{
  "d_model": 256,
  "experts_per_token": 2,
  "seq_len": 256,
  "steps": 6249
}
Below are experts of layer 9 (counted from 0) of a mixture-of-experts language model. Rows are named router (the router's row for the expert), down (a neuron's output weights, with its number) and show model dimensions 0-255. Each number is 128 + 24 x the weight over its row's rms, rounded and kept within 0 to 255.
After each expert's rows: a language model's description of what the expert responds to. This comes from a sample of Wikipedia text that the model never trained on.

# expert 31
router [127 134 122  90 146 149 115 136 128 141 194 111 124 131 157 135 150 136 150 171  85 129 125 177 144 186 138 127 116  74 133 141 112 152 131 133 169 108  89 171 155 110 104 139 144 128 103 134 163  80 124  97 161 123  90 113 129 145 127 128 123 175 124 111  80 119 138 126 154 114 137 139 118 143 133 115 172 108 111 103 110 133 102 131 166 131 142 114 137 168  72 110 120 153 129 137 145  96 109 137  90 124 202 131 110 159 106 160 130 152 130 113 113 156  94  77 104 110 148 137 111 131 113 124  88 122 112 114 138  75 103 111 110 129  74 110 107 127  82 124 151 147  82 135 101  97 126 129 133 125  95 140 111 124 108 158 160 163 123 135 114 115 113 189 167 114 121 134 118 149 104 150 186 134 115 144 130 128 150 148 114 161 146 122 109 142 136 143 129 135 137 136 127 129 119 175 142 137  98 142 114 106 135 157 165 106 135 129 110 118 131 109 117 112 148 114 152 133 144 100 144  62 153 120 151 143  94 149 122 146 115 146 130  97 107  87 128 127  98 141 117 149 104  85 128 108  93 138 180 166 103 118 159 128 139 135]
down0 [108 128 120 142  94 127  95 133 146 114 137 142 135 132 121  98 142 148 128 158 115 134 145 142 108 163 139 130 144 158 146  80  90  82 123 138 103 125  95 128 139 102 129 112 150 126 101 146 140 158 166 172 120 112 120 153 113 117 161 113 161 152 127  96 109 127 161  95 140 111 137 120 119 119 133 141 123 111 143 164 173 147 131  94 137 169  96 106 151  99 117 112 153 182 145 105 109 124 100 153 170  97  94 131  88 131 121 145 140 130 128 159 122 116 157 147 175  88 173 137 121 118  99 129 131 125 134 144  80 105  82 116 120 146 129 119 119  88 131 125 140 119 160 101 111 109 133  85 185 148 134 101 136 117 115 151 122 147 141 175 130 129 125 134 116 140  95 122 134 167 130 124 108 130 122 139 103  70 191 124 168  88 155 132 109 112 141 139 112 148 115 178 113 141  89  92 104  98 108 173 128 164 120 134 119  96 119 147 120  97 179 144 164 141 167 121  92 168 151 149 100 132 111 144 108 134 101 122 131 112 126 129 120  78 146 147 156 101 112 118 143 153  98 113 149 105  84  66 104 153 134 108 143 163 115 162]
Description: Inner and initial syllables of common Latin-derived words, such as cur in security, c in precedents, ur in Europe, ent in insurgents.

# expert 6
router [162 129 175 176 109 164 130 118  72 126  89 121 120 125 123 129 103 172 111 134 118  87 118 102  95 149 154 132 109 132 106 123 116 169 153 136 175 146 117 156 167  71 125 127 168 111  85  79 150 104 124 122 118 126 133 135 130 128 159  97 147 148 103 150 115 112 134 167 124 135 144 103 125 142 205 107 120 120 122 129 127 124 131 100 163 128 140 108 137 136 126 138 157 162 143 172 177 113 114  89 124 108 165 137 122 135 112 145 138 138  96 116 125 106 114 124 111 101 125 137  93 121 112 123  50 116 138 123 119  78  91 130 123 112 128  99 129 150 116 100  99 128  93 130  86 126 164 109 139 156 115 102 135 108  94 120 153 159 133 164 106 149 102 125 102 130 124 167 144 138  88 156 129 172 140 167  99 123 139 173  88 148 132 152 125 172 126 129 138 116 142 101 136 117  98 122 129 143 159 156 152  93 123 168  88 111 152 129 138 172 114 114 174  94 143 152 154 121 115 127 169 114 133 121 140 140 104 114 103 150 114  95 114 134 146  97 105 130  99 141 144  93 138 108  87 137 109 141 144 158 132 117 172 106 132 128]
down12 [125 132 113 116 130 125  89 130 110 132 147 137 127  94 135  96 144  95 137 137 120 173 111 169 195 103 103 131 115 138 124 121 127 137 131  82 131 120 144  74 120 117 153 118 151  80  94 158 125 131 127 119 123 169  87 126 125 128 140 153 126 145 110 128  69 139 123 155 110 155  76 143 138 116  83 147 195 127 121 122 108 147 164 123 134 140 117 156 128 141 108 122 127 137 161 178 133 138 134  93 131  99 157 145  93 104 127 131 119 102  95 115 103 118 141  84 112 113 119 145 133 124 122 115 150  77  89 131 155 147 121 152 130 142 106 177 145 129 125  58 193 119 124  95 166 134  92 118 150 158 133 126 147 147 127 144 175 190 133 107 133 137 131 162 130 123 158 124 145 135 158 147 112 111 159 159 104 177 123 116 153 123 162 122 121  98 109  92 141 147 122 120 149 165 145 168 120 143 114 158 131 107 109 156 137 142 176 104 128  67 104  85 124 138 118  83 113 114 144 153 156 144 153 139 129 132 125 114 121 110 122 108 124 114 123 117 142 104 122  88 133 127 116 127 150 111 159 154 126 126  74 134 118  81 113  96]
Description: Pieces of labels and codes in infobox lists, taxonomy and data tables, usually before a colon or pipe, such as Genus, Displacement, Floor area, UNII.

# expert 22
router [124 116 122 137 128 127 131 143 120 129  98 151 134 174 181 120 135  87 157 108 127 173  99 107  78 148 158 149  64 134 136 127  83 147 149 150  99 111 150 153 127 108 102 129 173 140  83 112 127 124 149  81 123 107 112 127 134 162 165 120 154 166  80 106 123  89 161 110 140 140 122 143 155 114 116 121 148 133 139 177  99 102 100 155 113 146 131 111 135 129  79 105 134  77 143 149 138 129 127 154 125 120 110 142 156 198  93 141 165 148 141 105 137 121 141  72 119 121 130 127 111 147 126 108 119 117 136  87 180 148 121 172 101 144 124 160 118 125 107 130 136 113  94 143  97 146 120 110 111 153  99 110 145  93 121 137 134 129  91 151 104 139 110 125 133 149 121 165 115 122 163 120 145 131 120 110 117 104 132 123  94 130 168 134  90 201 122 127 145 101 114  69 135 118 108 137 103 147 107 154 106 118 142 149 104 135 168 130 135 143 126 117 133  94 143 163 141 113 159 117 159 144 117 109 145 145 116 142 135 146 124  71 119 131 177 135 118 175 109 161 145 145 162 138 112 178 116 120 131 120  86 143 156 113 126 101]
down0 [140 146 111 109 146 109 124 162  89 137 128  75 195 138 129 115 143 145 147 124 109 121 155  84 151 102 123 118  78 173 131 100 149 197 145  74 151 170 142 107 109 103 100  84 129 121 124 157  97  93 148 124 103 122 115 115 108 144 151 143 145 114 124 149 125 149 101 153 145 136 109 157 117 150 115 122 131 114 137 134 147 137 144 134 129 154 145  99 140 147 166 150  79 117 143  94 123 192 129 116 130 138 125  98 131 104 112 136 121 101 119 145 106  82 127 133 125 154 141  92 122 120 126 167  76 151 127  83 112 143 139 157 106  93 158 145 131  98  81 143 154 124 140 116 164 112  99 149 130 102 121 128 101 108 156 134 112  93 129 145 137 105 102 124 132  83 109 100 136 139 132 116 143 131 157 106 135 147 168 133 138 156 123 135 127 154 125 116 157 134 156 127  61 140 127 108 119  91 153 112 152 160 122 131 175 126 112 118 115 115 164 149 102 108 178 125 161 136 122 124  86 171 133 105 115 137 156 131 150 124 110  85 141 142 162 171 147 115 135 144 126 102 191 117 152 150 123 126 127 106  67 120  94 153 124 132]
Description: Opening pieces of personal and place names, such as Ro in Roosevelt, Rockland, Roy; also Bro, Mc, Mont, Ber, and name hyphens.

# expert 8
router [213 114 140 146 149 121 152 130  82  93 130 155 116 117 153 122 138  95 139 100 129 130 101 119 146 166 150 128 116 134  99 171 128 101 182 169 135 103 115 140 143 106  78 161 142 116 129 112 110 128 129  90 110 138 129  89 148 137 169 117 164 154 120  87 107 135 108 139 113 151 148 158 143 121 118 127 105 129 116 179 124 122 128 163 134 120 121 138 129 119 110 124 123  71 135 107  93 107 112 128 107 105 135 137 159 148  76 136 110 141  89  97 120 148 125 126 109 125 115 101  86 112  94 122  86 110 107 157 159 153 116 169 145 136 104 122 100 146 103 108 127  83 132 136  97 159 144 119 172 137 129  98 114 111 131 118 147 122 112 153 127 206 144 133 103 145 131 177 112 157 149 154 128 177 112 131 119 114 137 148 111 106 153 108 133 133 137 126 107 122 136 114 111 118 101 142 101 161 140 145 114  63 111 186 110 140 149 162 132 149  98 100  98 115 128 180 142 125 142 155 128 149 101 116 161 110 118 161 103 157 145  89 119 130 138 126 100 184 110 130 142 146 153 128 138 104  93 166  96 123  90 146 136 135 120 149]
down0 [131 147  83 164 125 113  75 114 138 109 165 139 135 182 121 125 123 175  98 128 175 125 139  97 136 126 160 124 148 158 130 145 155 169 132 142  90 142 105  93 112 155 118 162 137 150 160 181 123 144 100 154 167 141 116 133 150 144 149 137 123 112 129 105 194 119 109 121  85 104 131  85 144 105 128 120 101 170 139 104 113 123 131 114 138  92 114  91 111 114 127 134 147 160 153 134  72 154  88 138 155 147 132 162  85  96 120 168 104 118 103 108 114 117  97 157 139 136 111 115 105 131 121 131 156 132 146  97 113  83 123 127 151 122 154 122 128 121 139 116 129 135 139 101 139 125 158 111 124 111 127  87 109 106 133 139 108 110 160 101 124 191 160 128 143 143 152 123  83 135 110  83  93 110 105 119 139 162 187  85 113 119  84 124 136 109 136 146 145 162 141 115 130 110 143 137 139 120 120 145  95 155 143 141 148 119 129  97 157 147  73 102 158 132 185 124 130 126 151 169 122 127  93 129 116 143 129 111 102 115 101 140 118 110 126 121 132 121  86 144 155 144 125 175 166 145 137 156 124 190 149 116 126 130 104  99]
Description: Line breaks closing list items and paragraphs, wiki heading equals signs (==, ===), table divider rows, and opening parentheses in infobox-style lists.

# expert 21
router [123 127 111 125 141 117 108 139 134 117  92 153  93 138 168 129 146  99 110 133 129 103 123 135 122 137 164 136 105 129  97 158 127 131 169 128 145 106 108 163 161 109 113 170 147 109 141 125 150  89 185 117 147 119  92 119 106 146 114  97 127 131 131 149 136 141 160 165 144 112 158 103 113 187 164 122 160  67 109 159 135 135 131 157 140 135  99  96 150 130 142 139 107 128  93 163 106 144 124  95 133 112 161 131 150 124 145 163 100 124 139  79 142 144 109 157  97  77 167 159 105 142 103 119 136 125 112 129 146  85 119 147  99 172 126 122 105 151 101 122 143 131  94 142 132 128 156 127 157 131 146 141 105 140 115  94 120 160 104 168 118 155 107 155  86 158 106 171  97 183  97 149 141 164 102 112 104 115 156 161 138 124 120 177  87 120 111 141 107 124 133 113 132 133 147 119 109 143 122 154  99 150 128 166 116 141 104 133 147 140  93 117 127 142 124  88 157 121 129 117 136 126 119  78 162 129  79  90 138 165 124 169 111 102  97 123 125 179  97 117 113 115 188  91 121 119  97 136 114 140 117  97 143  81 103 144]
down5 [147 139 131 138 140 131  78 147 115 144 116 147 147 128 165 123 132 201 114 143 159 126 124 107 129 117 131 116 170 146 214 144 113 164 161 124 109 139 154  92 117 119 120 145 146 113 135 164 106 169 131 185 103 147 168 112 147 115 115 160 141 141 113 125 136 125 146 148 131 123 123 180 172 111 150 110 155 131 126 128 185 114 131 118 120 111 141 165 117 124 140 147 117 138 110 153 142 156 121 128 124 100 121 154 148 117 146 120 102 111 149  87 134 131 118 177 109 107 145 119 175 115 112 104 112 144 103  97 128 166 131 100 119  87 117 118 127 130 109 119 104 108 121 139 112 106  97 135 140 117  83 101 144 143 138 117 163 143 101  86 126 117 107 156 107 120 150 145 127 102 113 129  96 132 103  88 147 103 128  82 108 146 155  98 147  91 167 105  78 146 109 102 129 132  91 116 144 123 104 103 151 130 147 117 118  57 107 153 120 128 112  97 142  55 159 104 111 156 103 137 114  89 108 132 135  93 123 146 164 150 142 132 160 131 110 111 121 153 152 151 170 156 155 129 122 116 121 121 104 140 167 135 106 169  80 107]
Description: Short two-letter syllable pieces early in a word, often vowel-bearing, such as wi in wireless and wire, hi in shifts, ri in stripes, o in Pseudobiston.

# expert 11
router [136 175 152 132 130 131 139 109  89 134 117 153 108 116 144 109 125 110 171 147 113 175 126 119  88 165 138 146 102 137 115 134  91 159 159 130  87 108 125 169 139 134  77 152 189 123  91 125 119 119 141 118 134 105 127 149 149 159 160 111 105 149 146 118 128  92 101 168 139 153 124 110 101 148 117 124 141 105 135 117 130 106 144 165 151 136 104 111 134 125 120 120 105  91 145 120 132 125 128  95  81 136 156 167 163 155 111 140 122 143 144  92 134 111 146  87 128 137 139 147  99 140 131  98 140  65 144  87 131  63 123 148 122 165 111 158  97 132 104 142 125 104  82 169 122 131 131 158 103 135 123 131 152  89 145  99 162 118 102 135 104 129 133 168 107 131 127 154 113 130 143 149 115 127 160 154 130  93 158 178  96 112 117 160  88 104 128 151 142  95 138 103  88 116 127 122 162 124 131 198 101  99 104 135  85 161 146 112 154 159 125 146 137  77 123 122 152 125 140 124 131 132  99  92 152 149 110 148 114 136  99 102 139 116 139  81 147 163 119 123 132 163 187 111 113 156 148 128 148 126 111 118 151 130 164 119]
down0 [143 102  83 180 118  97 134 121 194 129 138 161 114 146 105 139  67 114 127 133 110 105 150 110 135 124 146  98 111 129  97 147 146 145 146 146 105 119 130 145 123 137 127 123 109 124 133 123 129  83 146 136 132 120 157 157 173 134 146 173  64  92 129  88 139 115 109 153 156 115 118 135 142 145 109  95 108  89 119 176 143 135 163  97 143 133 159 180 153 122  97 122 162  98 116 144 187 172 149 184 132 178 147 120 149 123 109  94 113 116 114  74 143 106 145 165 105 139  85 106 125  96 140  79  97 132 117 139 136  91  90  87 120 107 171 130 136 100 106  99 105 104 126 150 109 166 117 119 163 139 152 113 160 137 154 132 131 125 125 108 158 129 117 147 102  99 168 118 153 118 176 131 160 139 111 167 110 132 123 138 152 132  96 169 134 135 140  89 142 146 151 109 148 118 133  77 113 170 102 100 114 160 134 129 154 142 127 113 153 110 125 129 110 134 115 117 144 120 137 123 113 125 132 142 109 142 136 121 127 114 128 124 131 132 113 124 119 143 135 101 113  81 116 135 141 118 105 124 153 181  87 170 140 106  89 139]
Description: Word pieces inside foreign names, mostly Arabic, South Asian and Slavic, like Hil(al), Marzoo(q), Sukhwin(der), Mahmo(ud), often in sports tables.

# expert 29
router [117 141 130 100 118 100 121  79 101 141 114 156 122 122 132 125 118 106 129 152 137  96 120  91 105 163 176 134 103 132  87 167  60  90 178 146 127  73 114 176 132  83 107 175 158 155 134 125 132 118 147 123 114 111 143 116 127 154 187 123 141 132 120  88 112 126 135 142 131 162 154 138 125 115 105  86 117 110  82 117 142 147 131 150 156 165 144 114 127 144 134 150 130 142 131 136 106 132 106 146  74 162 150 160 136 153 106 154 123 132 133 157 122 140 157 135  76 143 123 106  79 152 129 102 131 117 128 109 130 106 125 114 122 141 134 114 116  99 102 133 122 101 122 166 124 127 145 122 184 166 112 138 128 127 128  79 161 181 100 139 130 131  89 113 110 138 111 138 102 149 137 133 127 166 125 149 130  98 147 132  89 136 118 133  92 122  86 120 135  74 101 107 109  95 138 171 127 165 129 197 136 147 107 135 116 128 133 105 122 162 104 115 155 122 151 153 152 147 156 124 153 142 135  83 124 155 113 130 107 132 147 105 168 101 130  94 132 154  80 155 146 110 159 140  85 161 122 158 148 112 114 141 144  97 136 123]
down0 [143  86 105 143 145 111 105 135 155 123 121 105 124 115 135  86 146 153 164  99 129 127 112 109 125 125 129 161 109 108  99 130 161  82 118 134 107 129 133 137 154 162 132 120 110 104 112 177 123 161  82 151 123 145 158 121 124  90 138  99 190  88 160 100  98 108 134 142 152  77  97 127 138  91 162 151 157 129 151 152 135 116 103  86 119 127 134 112 113  95 177 130 162 112 115 158 157 102 141 115 162  98 123 139 144 124 134 122 138 136 176 135 113 107 152 148 149 127  74 124 114  93 143  80 133  60 152 135 109 155 134 113 111 134 133  68 124 110 179 167 136 165 130 136 152 144 136 130 124 161 163 134 119 128 100 149 160 123  90 161 135  95 122 110 143 117 113 135 150 117 135 150 105 127 107 147 118 177 135 154 142 137 148 128 145 121 135 100 121  64 131 136 149 133 125 102 123 107 115 146 101 143 163 112 203 141 123  56 151 156 177 109 128 113 147 120 102  92 103 137 132 125 150 142 140  94 150 117 153 112 174 104 113 109 117 131 119 136 137 106 131 132 149 117 105 155 148 108 140 110 143 128 128 137 157 101]
Description: Pipes and numbers in statistics tables, plus accented letters and syllables inside foreign athlete or club names, like T(ia)go, Afnan, In(ter)nazionale.

# expert 24
router [134  61 104 134 136 146 139 138 122 120 126 120 113 124 117 149 125 116 140 117 101 136 126 139 147 144 126 123  98 106 125 151 102 171 129 150 158  77 144 140 110  87 108 161 157  87 127 123 192 113 139 118 115 117 126 138 138 149 136 122 149 142 134 133 138  95 100 148 157 162 134 142 134 135 135 120 137 108 117 150 108 114 161 157 172 121 105 102 158 149 133 129 163  87 110 111 124 116 123 116 138 104 151 113 171 132 103 141 165 125 127  81 108 148  57 148 114 128 156 139  99 162 131 106 119 120  96  86 136 119 111 185  91 182 132 134  97 166 125  98 120 154 138 202  94 136 137 176 133 124 116 104 112 112 145 134 151 141 130  92 109 172 127  92 111 110 135 154 140 151 141 117 118 134 159 104 110  88 112 145 142 120 138 164 100 204 161 116  85 107 124 146  90 128 131 150  83 133  93 138 121 116 150 121 145  94 157 135 131 148 116  92 120 133 136 142 134  95 148  87 144 124 109  97 170 118 106  70 115 145 132 132 102 106 106 145 159 179 132 134 114 131 143 122 123 159  91 141 123 142 101 142 136 149 114 169]
down1 [103 183 137  89 133 126 142 157 177 140 110 172 119 135 132 112 116 153 142 125 115 122 129 136  93 112 115 142 153 132 134 105  98 157 118 115 156 124 150  88 108 123 133 147 121 110  95 192 155  89 119 155 107 202 111 122 107 121 134 136 147 132 156 138 137 116 129 102 123 110 148 151 103 119 126 107 138 150 101 118 128 127 123 147 125 172 141 171 116 164 122 130 111 116 108 133 100 128 106 111 152 175 157 135 138 101 146 150 103 131 159 119 121 163 116 107 134 125 153 136 125 141 146  76 136 117 139 115  92 170 149 172 100 114 121 151 165 137 125 151  92  91 109 111  81 164 118 137 101 143 113 136 156 110 129  94 142 111 158 113 126 128  93 150 115  82  82 151 111 113  79 130 120 111 158 113 108 130 127 139 105  74 142 162 163 151 130 114 125  72 149 123 137 131 143 118 135 161 115 156  81 190 111 110 110 129 184  97 118 111 153 113 139 112 141 141 145 141 112 140 123 150  82 105 155 148 110 123 144 150 168 110 178  93 115 129 128  82 152 155 152 112 136  94 136  65 172 106 112 118 142 125 133 121 139 122]
Description: Word-start pieces right after the, a, of, often splitting words oddly, such as ar in earth, d in Madonna and middle, re in recognised.

# expert 12
router [129 123 125 131 158 138 117 115 126 171 135 170 115  88 118 152 154 127 127 119 136 158 135 127 133 125 149 180 122  97 138 127 113 118 154 142 143 103 150 126 156 126 113 104 138 111 142  92 138 149 157  54 121 152 143  96 139 133 113  98 162 138 143 160 117 110 127 106 106 177 167  96 140 167 139 120 130 111 107 156 108  92  81 137 104 122  67 118 153 130 103 133  94 126 129 174 163 156  72 129 121 126 153 165 127  76 133 147 130 142 155 128  82 167 164 102 115 123 129 124 132 112 107  94 134 111 125  92 137 145 109 136  88 118 104 144 108 141 123 129 199 101 113 121 115 146 154 123 147 112 104 105  94 128  76 112 104 161  84 126 133 135 110 117 113 140 143 131  91 148 135 155 159 139 131 141 123 128 156 150 133 144 141 139  94 127 100 117  76 134 122 153 177 104 143 150 145 162 103 160 105 149 105 138  82 114 132  89 125 163 106 140  70 148 154 119 110  94 156 112 149 119 152 132 144 155 126 113 125 153 137  95 128 119 118 121 152 122 111 155 137 162  90 100  64 146 140 117 138 137  99 150 164 154 109 148]
down0 [157 143 174 184 139  78 167 117 136 134 126 143 121 147  98 155 143 121 139 129 137 103 160  99 114 112 136 119 147 178 132  73 123 134 114 107 125 172 164 164 165 189 211  81  80 150 123 139 119  73 101 127 137 128 171 134 128 133 134 110 118 114 131 127 101 111  89 137 140 132 123  81 128 145 123 111 140  91 147 128 148 143 135 117 180 144 112 135 145 124 138  92 139  84 112 118 132 125 162  89 116 123 168 158 161 156 119 112 145 110  99 138 125 151 133 148 149 118 113 116 169 122  98 146 125 168 140 152 124 133 118 115 149  95 120 138  94 108 118  98 136 107  87 117 172 136 141 119 122 126  87 147 142 142 115 153 138 147 123 110  96 149 151 123 134  91 147 107 116 126 109  87 121 105 120 153  82 154 120 119 115 142 102  98 140 110 117  94 173 145 121 120 111 167 144 116 120 120 163 147 120  87 115 146 138 112  93  92  85 109 106 148 110 143  93  97 133 134 160  89 164 110 142  93 131 170 128 151 150  86 145 136 107 145 110 151 125 120 132 155 141 126 133 122 109 174 137 153 142 141 104 126 159 134  99 117]
Description: Prepositions and linking words before a noun phrase (through, during, as, at, into, until), and plural or verb s endings, as in offers.

# expert 9
router [105  99 121 109  92  94 136 158 138 124 141 154 120 126 154 121 142 105 148 195  95 174 129 133 117 151 124 115  79 123 154 170 127 135 121 161 127  72 129 149 157 100 104 165 139 101  95 129 154  91 141 110 157  93 107 126 124 136 136 103 145 146 130 136 118 129 161 146 162 126 117 121  86 181 134 139 169 122 113 132 138 112 167 145 169 136 148 125 156 166  91 102 130  97 130 173 120  87 123 158 146 118 167 135 127 137 135 145 117 157 188  98 116 122 134  96  89 107 145 145 115  67 119 130 124 120 121 131 137  64 123 113 107 141 105  86  97 162 125 100 162 147  87 148 103 121 141 117 184 119 104  94 144 135 123 135 143 154 110 151 123 152 141 123  98 141 104 133 119 126  95 106 160 141 106 138 128 137 145 136 111 160 162 139 104 119 120 107 124 111  94 108  93 114 138 155  97 120 109 132 147 125  91 134 125  77 150 121 113 127 144 107 105 127 138 150 119 115 177  83 132 137  91 123 113 150 126 119 104 133 114 160 100 128 126 122 130 150 105 131 166 137 195 121 125 168 106 140 165 134 145 103 134  83 168 116]
down2 [163 136 101 148 142 103 139 141 127  99  89 132 102 131 131  89 126 129 119 152 108 173 159 137 103 141 156 141 121 108 116 118 162 126 102 101 136 160 142 138 132 116 147  64 146 144 126 152  82 156 176  93 113 110 101 143 177 127 134 142  89 123 162 142 130 144 127 103 145  96 122 131  97 125 112 123 152 138 122  99 142  90 107 107 138 117 106 161 165 104 146 126  98 160 124 127 108 120 151 126 111 106 134 139 112 130 137 124  78 132 105 154 127 113 118 133 136 175 160 178 125 128 132 168 160 126 177 122 118 153 142 150 155 135 101  75 110 151 158 104 127 156 116 146 155 115 128 134 120 121 137  93 132 120 122 105 124  91 128  82 128 109 118 124  98 139 166 129 146 149 126 171 136  99 123 114 130 118 113  81 138 113 101 166 173 151 192 133 144 125 141 101 116 143 115  64 132 140 155 140 132 128  84 118 129 149 141 151 136 117 146 123 116 145 186 120 163 112  95 107 150 112 131 155 128 137 105 123 156 145 140 173 182 155  88 121  94 131 129 145  76 157  70 145 120 115 127 133 118  98 125  59  89 136 144 128]
Description: Capital or lowercase consonant that begins a word, often in headings and table cells, such as V in Variants, W in Wing, br in brick, w in wrestling.

# expert 17
router [122 147 117 119 148  96 139 111 128 151 151 144 121  92 130 143 134 103 140 104 112 140 136 136 161 130 105 127 113 108 113 147 117  97 160 130 123 120 154 128 163 104 101 120 169 134 107 116 125 120 112 130 116 136 125 101 170 153 178 143 165 168 156 115 110  93 114 131 151 176 148 109  89 107 126 144 118  91 110 151  91 131 154 154 143 130 115 125 119 170 112 152 121 143 132 123 103 134 108 141  90  98 168 132 139 112 108 109 120 139  88 142  92 154 159 111 105 148 137 138 122 157 129 112 128  72 152 106 133 106  94 130  67 149  94 133  92 138 137 108 134 129 147 178  71 117 165 179 104 106 113 130  95  89 135 115 143 132  96 127 145 131 117  93  99 136 128 125 133 183 140 126 148 106 156 177 108  77 138 163 121 142 145 159 141 143 109  96 108  85 116 127 106 101 138 175 117 133 107 146 122 124  89 180  93 114 158 135 123 191  92  93 116 120 153 156 133 147 148 126 149 130 133 126 138 181 115 119  80 149 113 114 164  89  99  78 144 140 125 130 124 140 102 129 123 142 152 128 137 168 111 169 176 133 135 134]
down0 [165 106 133 153 102  85  97 101 162 129 142  66 188 131 119 130 123 125 139 119 119 115 132 110 108 135 104 168 109 128 136 153 145 137 111 154 103 155 116  86  87 132 128 119 135 100 136 130 104 116 115 121 109  89  93 133 120 108 110 150 135 148 154 138 104 151 175 130 135 154 146 158 140 154 106 134 160  78 125 130 162 128 127  78 125 106 148 109 133  96 128 126 110 116 113 151 127 123 124 127 127 155 148 137  86  89 139  40 131 118 118 175 108 119 150 141 124 150 151 171  91 137 121 152 122 149  91 149 139 163  70 135  84 156 143  74 143 150 151 147 129 131 111 115 129  97  92 152 117 150 156 120 107 133 113 174 139 139  75 128 128 115 154 116 181 103 126 147 135 130 162 103 153 128 120 151 125 132 122 164 117 102 144 150 111 126 145 159 144 120 166  97 142 139 141 135 109 105 122 146 139 163 145 125 134 117 136  87  99 144 153 159 140 162 154  77 140 115 125 162  96 151  87 134  97 147 164 101 134 116 121 160 141 115  80 106 146 171 124 128  88 101 119 124 147 127 125 105 139 153 145 133 114 121 179 107]
Description: Opening prefix pieces like de, con, in, Mont, San, Val after "the" or "of", as in de(corated), de(puty), in(struments), Con.

# expert 2
router [154 129 176 123 131  94 145 126  86 148 129 162 138  95 124 104 117 127 125 162 125 139 114 102 151 149 109 120  88 114  99 148 100 163 139 154  92 115 177 136 161 147 111 143 136 145 117  94 120  93 180 123 106  76 137  91 162 142 162 111 129 134 115 118  92  90 121 113 129 185 149 116 133 134 120  96 133  80  95 144 124 100 154 152 132 190 110 123 125 131 108 123 124 103 140 129 132 139 119 110  88 142 126 180 160 157  82 144 137 139 131 127 108 183 136 115  91 107 144 137 110 164 111 118 131 109 152 121 149 128 106 135 125 115  95 157 129 111 116 159 179  79  87 153 128 132 134 149 131 125 105 127 144 127  93  81 149 143  95 156 138 109 108 104  98 165 115 141 129 160 119 137 143 157 101 147 102  69 141 122  84 132 123 142 100 115 112 146  98 117 153  72 113 109 115 130 140 134 112 146  95 131 134 160 100 127 161 122 114 130 107 110 168 105 171 162 150 141 168 101 141 149 146 120 164 151 109 126 150 171 124  71 109 137 104 110 163 125 127 153 111 148 135 116 112 143 126 125 121 160 119 109 166 108 135 154]
down0 [140 130 139 139 126 122 135  77 113 141 144  96  98 114 131  79 130 146 177 158 149 146  94 138 138 151 138  97 140 107 100 178 110 181 129 136 108 124 134 156  83 127 142  88 102 161 136  78 134 161 129 117 118 115 121 110 165 118 168  87 152 103 164 135 101 143 139 160 125 153 126 136 160 148 162 146 106 141 157 111 136 116  97 166 139 126 144 131  97 137 152  93 121 139 148 111 153 137 163 144 148 101 159 132 117 147  87 133 128  97 138 144 107 117 148 131 149  93 113 113 121 125 113  84 109 130 108 118 134 119 155  87 138 100 157 132 154 109  90 161 162 125 123 130 141 133  90 118 173 138 129 128  64 156 129 160 109 143 109 123 152 123 141  79 120 103 155  99 127 103 158 126 152  81 151 146 107 165 143 131 147 121  98 124 137 120 160 112 136 167 131 113 141 101  73 149 121 123 125 137 127  94 161 141  98 133 156 135 104 160 100 104  99 122 107 132  71 157 148 137 116 144 180 131 100  97 150 161 172 145 130 137 153 134  98 123  86 160 109 159  95  88  96 121 111  77 145 136 113 149 151 151 122 126 131 106]
Description: Table cell separators in rosters and results tables, plus initials, periods and first names in personal-name lists, like "Frederick I.", "John", "|".

# expert 26
router [179 133 144 159  91 139 144 146  88 123 100 140  86 132 119 115 142 147 124 138 113 138 127 168 159 147 139 179 130 161 122 142 117 107 148 154 136 123 164 126 123 100  89 109 149 122 112 118 148  97 144 125  92 130 113 134 135 168 167  79 169 122 127 133 111  97 116 135 121 129 146 123 123 127 146 108 134 112  95 157 103  89 133 124 173 112 159 122 182 128  80 181 101  77  97 115 147 168 104 113 116  96 154 140 156 116 114 150 143 127 111  98 113 128 136 128 135 101 124 187  83 142 103 120  93 107 158 111 154 126 112 141 133 125 109 140 125 115  78  90 123 107 112 114 115 149 136 127 170 126 116 118 169 101 127 124 145 122 123 154 141 169  85 114 103 133 111 163 122 141 107 145 116 159 104 176 157 137 163 158 146 145 135 156  88 143 100 142 119 129 156 121 107 106  76 127 128 127 136 132 130  98 118 159 114 118 141 136 142 142  99 129 143  71 134 151 151 114 132 132 150 143 121 150 148 190 115 114 114 162  96 103 119 133 130 102  97 131 100 141  80 134 153 138  80 135 110 152 132 199 116  86 153 109 150 158]
down5 [ 99  90 110 131 120 134 124 147 106  72 149 102  99 155 138  82 112 131  82 150 158  95 158 153 107  88 125 154 131 159 124 129 120 161 101 102 115 123 132  93 115  96 122  98 126 138 120 137 127 140 162 117 130 134 126 102 152 111 135 152 136 144 140 178 148 145 124 134 127  79 143 146 131 104 139 128 148 151 131 122 124 178 156 151 126 129 138 117 130 136 154 137 127  95 146 132 164 115 146 139 107 131 150 153 129 132 132 130 106 121 117 137 123  98 124 107  68 107 171 122 153 119 110 108  65 139 129 139 113 134 165 143 182 143 101 122 182 114 108 114  99 161 149 136 118 127 126 170 151 128 113 129  85  84 156 117 108 183 103 133  96  60  89 130 118 176 138 138  96 119 125 143 128 153 138 168 131 167  96 119 124 151 111 106 118  97 116 129 153  87 130  95 136 124 125 148 158 108 148 101 172 142 143 130 104 166 165 158 105 131 169 138 112 164 151 129 112 113 143 134 140 123  99 170 135 103 100 137 123  89 108  74 146  89 154 125 126 133  92 100 133 126 145 146 180 114 167  92 109 121 130 143 139 127 100 172]
Description: Line-initial hyphen bullets in infobox and taxonomy lists like "- Kingdom:", "- Population", plus sentence-final periods, year ranges and numbers in stats tables.